config.yaml
n_layer: 12
d_model: 448
n_experts: 40
experts_per_token: 4
d_expert: 128
d_shared_expert: 256
activation: "gelu"
moe_layers: [0, 1, 2, 3, 4, 5, 6, 7, 8, 9, 10, 11]
router_score: "softmax"
normalize_top_k: true
routed_scale: 1.0
balance_loss: 0.00551
balance_bias: false
router_z_loss: 0.001
router_bias: true
init_std_router: 0.0162
lr_router: 0.000303
n_head: 7
n_kv_head: 7
head_dim: 64
vocab_size: 16424
norm: "layernorm"
norm_place: "pre"
norm_eps: 1e-05
positions: "rope"
rope_base: 10000.0
rope_fraction: 1.0
qk_norm: false
attn_scale: 0.125
tie_embeddings: true
parallel_block: false
init: "uniform"
init_std_qkv: 0.0297
init_std_o: 0.0369
init_std_up: 0.0425
init_std_down: 0.0425
optimizer: "soap_variant"
lr: 0.00473
weight_decay: 0.0
lr_head: 0.00579
grad_clip: 0.5
warmup_steps: 200
schedule: "wsd"
decay_fraction: 1.0
decay_shape: "linear"
final_lr_fraction: 0.0
batch_tokens: 65536
seq_len: 1024
doc_mask: true
train_tokens: 435600000
steps: 6647
dataset: "wikipedia_en"
Below are experts of layer 5 (counted from 0) of a mixture-of-experts language model. Rows are named router (the router's row for the expert), up (a neuron's input weights, with its number), down (a neuron's output weights, with its number) and show model dimensions 112-167. Each number is 128 + 24 x the weight over its row's rms, rounded and kept within 0 to 255. Numbers have three digits each.
After each expert's rows: "mostly gets" lists some tokens that are sent to it at least half of the time; "comes before" lists some tokens at least twice as common just after its tokens as in all text. This comes from a sample of Wikipedia text that the model never trained on. Tokens count by the router's weight.

# expert 28
router:125091116163159125121136110152111149116122148101104160084110125130085143166125129125124129112145098108121111109121151091180101122117111131134139129131142099127168149132
up0:090087126139074101086116136128157146104149112125172149130116108094127143115184151108101122119152092138129140124121133163155134133166106146097118095161113107124106100136
down0:116147127090097158152132101108128128144151138130095120194130145140160123108162127108178152088150091128118089091102131131134126134107133152132111150130155132131143135108
mostly gets: "′", " also==", "ks", "s==", "s"
comes before: "\n", "′", "°N", "°W", "}", "″N"

# expert 24
router:143142140121123113108132162156122178135078133139147153100141117127095153172133129130149126120135123164135129106105156111115140124142105139128155116119125146153178115109
up2:154109100124125104118145101147168087130167113129122145130107111139116165132135147124140145108104123097097105124117146136151107170141121125090118088099135098106174139131
down2:128168138080142127105152119083154105134023154141123133113098108120134112138161123093163150140107133139123118154120176122146118096129082120181144138144128149098097144139
mostly gets: "\n", " ==", " ===", "==", "\".", " also=="
comes before: "-", "|", "\n", "The", "=", "In"

# expert 1
router:140159142128151114157111124129113159139110170113147168097086160108085156156142160089138101095166139160122107080109143118161139117139121111111155126122120125132130131128
up0:141128116138177090123115108130147141129124110128117172096119082105129113135107176117146147131150143126068131123165070128160092087163088097090105133141134086129140131173
down0:160163116139122148134148098079112132153140137090116149161066138107120123126142155144128086130104126117131130128164150176114115169075145112117157125120130103162096130068
mostly gets: "°W", "2)", "0)", "9)", "idae", "3)"
comes before: " |", "\n", ";", " –", " =", " is"

# expert 8
router:105103125117109139129086152135134138135111143159182160092145148109087123134129120081176134166139112125095115089128147121150149109111138120110159174069154109139165137120
up0:159135110132111162139109116098189142147135140144136186140126110173144121130114193139120132128116075110115149152127112125118153141120168087166062121104101130076148134133
down0:160133109152146108141107104103109124167156139142163163105150129130114153147114140130139141172119112140119167140095133098159095106083117160122139121141131110163162096140
mostly gets: " by:", "|---|---|---|---|---|", "|---|---|---|---|---|---|", " %", "|---|---|---|---|", " Votes"
comes before: " ", "\n", " %", " Votes", " 0", " Candidate"

# expert 39
router:104149136131103104121108171125140120148147122148130110086151135121091118150124106107177125133152156110134136081115162090153116161067134130149125140106149076135137134123
up0:164126152100138166147142145097121106126141093122099119139138145089087135140116147093150090106112130130102106144145108103170077144091112144125091161084136107108147134161
down0:132128124131100110152142164136129128155170132169109152120157120108109129110110143110120169122164112104082143132118128162111181111092148093131102093160110091167112074101
mostly gets: ",", "s,", "y,", " and", "es,", "a,"
comes before: " and", " the", " but", " which", " he", " The"

# expert 34
router:114131151146156139113134123128128130164084137120137156120091106107102143151145103093200067116129135108130129148122151136118089159132105107156127135122147142143128158106
up2:146122123166132077162106135151089128155148129178157148122133090123182129142135076116128075158101141159167111106099128126101141142105122141063117133114144141118136112111
down2:142102133126137123127115113133144147135136151109110149127159122153065126167114152072119121107111093115090099148165144151102124162114144148126127123140140091153106137114
mostly gets: " —;", "|---|---|---|---|---|---|", "°N", "|---|---|---|---|---|", "|---|---|---|---|", " –;"
comes before: " ", "\n", " 0", " 1", " 2", " 4"

# expert 32
router:103131157135145157140110117115106088183114156157173130108097135124109156152162128108140115133132136111105110123110158137170103105076122140157104162068141140129159129126
up0:167134164150115099155086123184133171177119106145144154126096140085090139115138124179148153111103099112113132154139100138141133121110147151131149146115125116097163095162
down0:114119152109148114131158153140165129147128123102134114107117107116134110132107112093118143134126100116135126067144126137094110149096141136094127117144134152122116176114
mostly gets: " 1:", " in)", " Location:", "′", " JPL", ");"
comes before: "\n", " ", "-", " 0", " —", " 1"

# expert 38
router:120141160142144114121107096155125162117115146105169147116130141106097135168141115095154106140152122129125141078132119129131096102136117105141115131077161137152133128129
up2:114134094133121056157140150124100158133096146130144148123166096140087132131112123121177087126127137146142147102137100119170175129134085120162134085098132134166113138132
down2:139132164115117103114119115129151120147118091118101115121143076111153137171103108155150108122132137144101136146145115135137082129108165139099121144126118151108183117128
mostly gets: " States", " University", " District", " government", " International", " World"
comes before: " of", " and", " in", ".", " for", ","

# expert 14
router:129141166115130134152127148162158171124136122142159133125153138120126139136145137092145102142148084127105125091135149088183136149107088102144162150144116108117112143109
up0:102152099154144098126135106135174163104125052117135134130154095159109170147161112112104143115156120088134122115114150151145128146125134132128140112160156136100158135159
down0:096094122095168190099131121093141113136168128113169111109125120098114115085097146130081117104130169061111150100125101131100103143127109096127149141111160094117114142156
mostly gets: " of", " in", " to", " at", " for", " from"
comes before: " the", " a", " his", " an", " their", " its"

# expert 12
router:122136173149149130125109144165121127110162131136128164086123129158136150159168167089156113127130133133119163096150118117112115128117139133159180144111142116125184149083
up2:185144138157136124102126132105113130141132080121127137126163135151137137157141150172141121095111138091152136145138137095152151093086141122111111131092143139152136124154
down2:097125121114147153128129119129151145159167118134097121133117126121104084085145149094109142078149135162143150102131152087122166154144116116139173138149122136158153142101
mostly gets: "==", "s.", "===", ".", " \"", ")."
comes before: "\n", " The", " He", " In", " It", "The"